{"balance_bias": false, "router_noise": 0.1, "init_std_router": 0.0066, "head_dim": 64, "rope_fraction": 0.75, "attn_scale": 0.125, "init_std_down": 0.00465, "learning_rate": 0.00183, "max_grad_norm": 1.0, "train_tokens": 258500000}
Below are experts of layer 5 (counted from 0) of a mixture-of-experts language model. Rows are named gate (a neuron's input weights, with its number), up (a neuron's input weights, with its number) and show model dimensions 0-127. Each number is 128 + 32 x the weight over its row's rms, rounded and kept within 0 to 255. Numbers have three digits each.
Before each expert's rows: "gets" lists some tokens that make up at least twice as much of what it gets as of all text. This comes from a sample of Wikipedia text that the model never trained on. Tokens count by the router's weight.

# expert 5
gets: "\n", "-", "e", "re", "|", " b"
gate2:121186121100149136148167117102155194131116122112086133111088149164135207082112136129138205131084113162130127073177106087117163124156083109123148128179138094171134093121123146130117175143151085117181050126151100112155096055193109075097107127109181168116111174097080153089148079101114119067129121131133153169137091109174122132130164117134108173140138135153167106136147091135077076177150
up2:106191133167145110121117081140103154180131115133107137176119124140107124109153129164100071183156175079165081141155141169099105111120100086125101145100099122127156101042132112066119050148158114140112149151107109109120090168122095176148075192142167108161095144114103096191128108188143107153110171121071051132127165163128139174204103135094124149105100152116096115174143160136114108159102

# expert 11
gets: "ed", "at", "ent", "et", "ist", "est"
gate2:187174154110135166135160143141124148146117107172124119085133079154121140076116146119172229175102130135168080095118160087066165119138179112159188177165108061121102074091135139116148134118180083119141145110115130109107113098164092114092156071171099197114134076125071124135160117119124177107096135122186110137123112120085108113160131191168144132128084139125090096140151128110090068152129
up2:084182139127117165169113184170116155128168093168138097131105101185122179135170136196098098122153189089158122166192144148085111167139122104109121101145124142089156075091098091096161122080171140168109181156108170132136180144141150180146093148156147111171099123198130108191155116139111159170147131192109165122136095145146115161115137119143118193065132140118110075118105154146116101192136

# expert 10
gets: " M", " P", " S", "A", "S", " R"
gate2:141136089121144184161114096104165117164182172107135079108115150099185179075125132159120198121040115121202128113103189148104169131143164104161121137118120039119160051087115166198134121108147098145130116126082145072097057109133112148106097105106142154153082082130108101111113096081087138116169128127154111130135128102127105155114132127137123143141104155151097125155078097070153097166138
up2:122238113140135134174125115143166135188113105192159158187103141189134198076166144124108073138181145106132179176153152194097128149149119139134108100178097129099164082092094075101120082124192114131133130147123124148152112185109112178113099166138133103133084140120103078129149105142094103123150151150080143097141129095123108147185164094104135180106097154149088092121079150128129127162149

# expert 0
gets: "en", "ot", "on", "ain", "our", "an"
gate2:141193113125151124163173126116150165129137055138112086075125123106110143084116135153123174152081132109125079061134165099121174111122127116119181111098076038110095086141182158168135134129133060058117117091143106092102136092171106142108150123115164130138163096125109091144191105101187073107189147111181117125134156072119098090157103145142130144175112114111126116080154137151052118149130
up2:091204090162143134075176147152162165181151108191123176132108116101093204156152111144127110144174158138158103082112128191103144138095092114092054102141124110122123092142146167124120090115161156117152141100147183088114084110136111139117142200139148109094043120142117100149097126134128096106227130147078141125152100161167114141165154128110129148119184144103190093101164146170124132127120

# expert 2
gets: "e", " ", "le", "ce", " re", "t"
gate2:162145122108153151152175092138126152131153179089067089026119193154133134116152152132100129123118105109121104117182155108149138118096155108096178187082121073101124073103118161200173153146109047076160122099059139115108068118149121104130094098067154130145099140127096096086080114104090129126189086153127149128145130102177123127163167159123111144144129158156109124116098082128082094139120
up2:137191062150100192178110129125114117158172156234142154148117125148095170089114111156114051146172086110152098126159173127152142110131093092088096088119114119103124107105125129118135127111178163111116160147102145134103165155127129145132112204110165095169090138138096091110110126160119143093131148154023135137099123141140116150181202098086115187128117129095103078099172100169102115116115

# expert 13
gets: "ro", " ", " pro", " s", " n", " h"
gate2:159149141144153165180181115142122136182079130082091108068068111150113158096180124121155133110124080137123086127129153172089114097166151138187135132174057090141116060081157112146182143134132087087106119135113100090141137123138090112066177142101113178132129078084078129110100165125133124152165187085129086108132113115171109092161169144119149212142064143142132150147102155125070116115123
up2:074186158162138083167109154141095100147153106153127132142079070160120105100137109138149089115174143074123120158136178191116140137162088116124153085137116106082183094128153122086131076116175138111106154136154142126154160135123133148073130204161158114120094101098085103096119141176103195174154194116065142142127121157186156151147160135088135161087126092129150136161096146185038098141105

# expert 15
gets: "in", "g", "i", "u", "ol", "is"
gate2:155157149109162175136145108176133164183084153062051111078102107121168194104128135122146184148121090107134057101157174151123144118137149116156177188143095136102104125153125115142099174124114115092101121089114176051131092069142092128085139110110166120162117063120124145101119093052156138183175137163146126099135110104184154138173132150151107146146105126128130085123124086097086147189117
up2:104215123120161159124127125135143159175158063196156160150105103118120142131132114168115125135152160073140128160109181163059212118155117071117103120173070108147098057127105177129124114098179126142134168106145118163125089172160128126161086139146141104128091130159087112134122115117140092141141138164081138134157115160157100161166175139133168157095107191089040117149127122176121090183129

# expert 7
gets: "ar", "ing", "y", "ad", "en", "an"
gate2:111155100079152175122140142142139177120124136126129076096135117120116148052106063147150203106130097159166074125172106103144144109172120130175127140098128047137133062103126129147169162102120050135121082090104174090117128081229098139115183141112138145107113090070094112119130089128161092091166136125108154124082114066149100134173148093161126093171123158126112119119139093084118121141161
up2:059185101169141092163110181114112109139148117174098129200100104143107171159130149170142107158140165084169090122106121175112164128168111081124090084129105062114135139133091116120136084096171150162079166182100156112090120171126126165104086141172144147088050087126159065089139102117140107111174141153061138132100143146144118139136144168092155173120150152097091085091116099174073125126103

# expert 3
gets: " of", ",", " and", " |", "-", ":"
gate2:127190164126152209164167121122166161186073073101158088079076133084161121136125141145132172143084117165063090044162158142140134105089138134146166152096073104140156086108125173107168147100109086134078104122123127075146121118171132121116117148100144153189144108105137088143134113103098070135167114107164162149097125106150152128160123159106143142172145181103110093128125136045099098176108
up2:079255170139132118126160139120126109182138092195099190154120097123152117153133112167123091128159165091123094113111193160086144158144110132134090116088112128151119076123138106082126140110170133128126122128141112135110141176162157156114082237121183124153108123126099055129122102131113099154196125124080174133135094112137130150139143108111090177114179121126098091127144138091088079147092

# expert 4
gets: ".", "ian", "==", "am", "I", "ish"
gate1:129107167173149155140106161149112084114146100090132137146096097129128122124112108126078137127069151123130149118093101042173134136137085109098120160121106145123116146108129120148189139122162182142125187099169113114132082093162168096092151147142046213095194119123214189121122155193159132108118144177164164139160149130103088099091159121123131063105098149112113080104080159123077132115088
up1:079130135178148167143129104115115098106087117071140184149126160144139035127178203125109101108074141131130169126116174103086106112105065174147085149149108192133121175114105110094129132103189109173131135177137143118081113098075133174133158145109124133132144125128167116105159110118072159117170107133095134081116177117065116105187084139087127096084112154109107110092150175159088122101064

# expert 1
gets: "a", "i", "u", "o", "an", "on"
gate2:144175066133153150164255121136165171166140152088135106113086165159175179077127106151127171120101088154122118109143130070095189132125145103206160182140111090122163108131143173171158128104151138103150095183083135115100135102140127070091161146100137174134137107114091142098087090126117147088109117083148113145118125079153135125137111154159157170124110166146180147110097124094065102126142
up2:113187104133130114135144151165072164177183082193121104134116100114084185146136119167097066163157156088122118136112145154086137163164096113109107104178127140124154115131069103151166110106183127137100152152168143181121111186130163127104162230133132122126059126120131064207139103138134130143179153147099186147098130145150111158191151119150111182092165132116165106118131163127100088113122

# expert 9
gets: "s", "k", "m", "d", "am", "f"
gate2:178173126094175152152199091105138173151091158078097119066057177159133141079163126114100199134107074139124109134111115157096163089145174135076149178108106087127152078062160142208143145143158147085104138154106166101091097102120086110096138101136135156125107098112112127102065120087122110152189148127152096140128185103141088126173142102127121179128119168122121098152163122150089124158138
up2:127207103185104138141135120195107133176179118193128151161117136167080151113131117133096061132133149090174095185126140145073129125151123084094108096120113097149109089080118149126104107096203140127116199116092106116129117159127159178131125192121174084123080131164129115163096142139153127185151106083083098130123128126126141156112144121084130188103113144126133112141187149176025119124159

# expert 14
gets: "t", "h", "m", "l", "p", "ch"
gate2:149147120097133141134142086112126149165087155082119113042125069123144172058216132105190212111087150162084072098164122109133145109095141133103146143145102070136135092094112135155117156147186079146152157166130166067118130020139136159098120082119132136130129072146154096132126137088098148155156141112132145151095149106154112108113121126150165156110102139106085147187144141115094167166128
up2:125215085161109172108134120163118128160148075195137113156124149166106152139159123136131073166124178118165112136145176151100134131151085121088086121087085135111148107136131135070084137160209114166094142143149140153121123150115115195150100184151153102117069107135069117119151138147147145139181116103090175147197142116143090159243164125119109164160089115130114108138118174160093125097137

# expert 8
gets: "ed", "ing", "ly", "ic", "er", "n"
gate1:154135141167120159103120121174128106107104090152167111097067096207128162116127165132078162111104127130111100119156124064159147084112131116116153144121116166124114127090154094128128147079172150150129169172164133177142099115136199167109224093195063154133177132096137147149143168150140151120172096140126153074148134107089041137117180097136168081157104173114092122104126175161085146153118
up1:086135134230179142170086119107145064158103102127146117165097180156140130108144153102132081125104147190155124138084096106151090086081059146170151129137189117129085182128211137103100145137163121145161095138137163147120145101093159164107144083112105090139084113100132110126134108107134107100166111137094128112086138157094153079128053103114117139096126116152146172054104197163146125109097

# expert 12
gets: "it", "in", "l", "el", "er", "et"
gate2:132136087128134137190131110149146164119108173088117095111130091189106174088073165160163136144090082094112099063120141083153142150131170074153172156142142129155153090135168165163129146114146101047157115118120141081134133097203088098082164127114154134138140129054068156132150099148119139139178148164166124136109115042125081144157158130177143177128090165130127091152083134122088076157121
up2:086181102120167152108099120169131141172145109153122193131103103162067141110123139144115042147151128091121101123152129110106170142135128103109117147173095132136168146097128204074151076088112149135077203213105119096121090157131102173147103201149115141117101156144100122171166136158141139126185113138066095118183150163148099162171163114096110168095142143097098082152124081174104115141104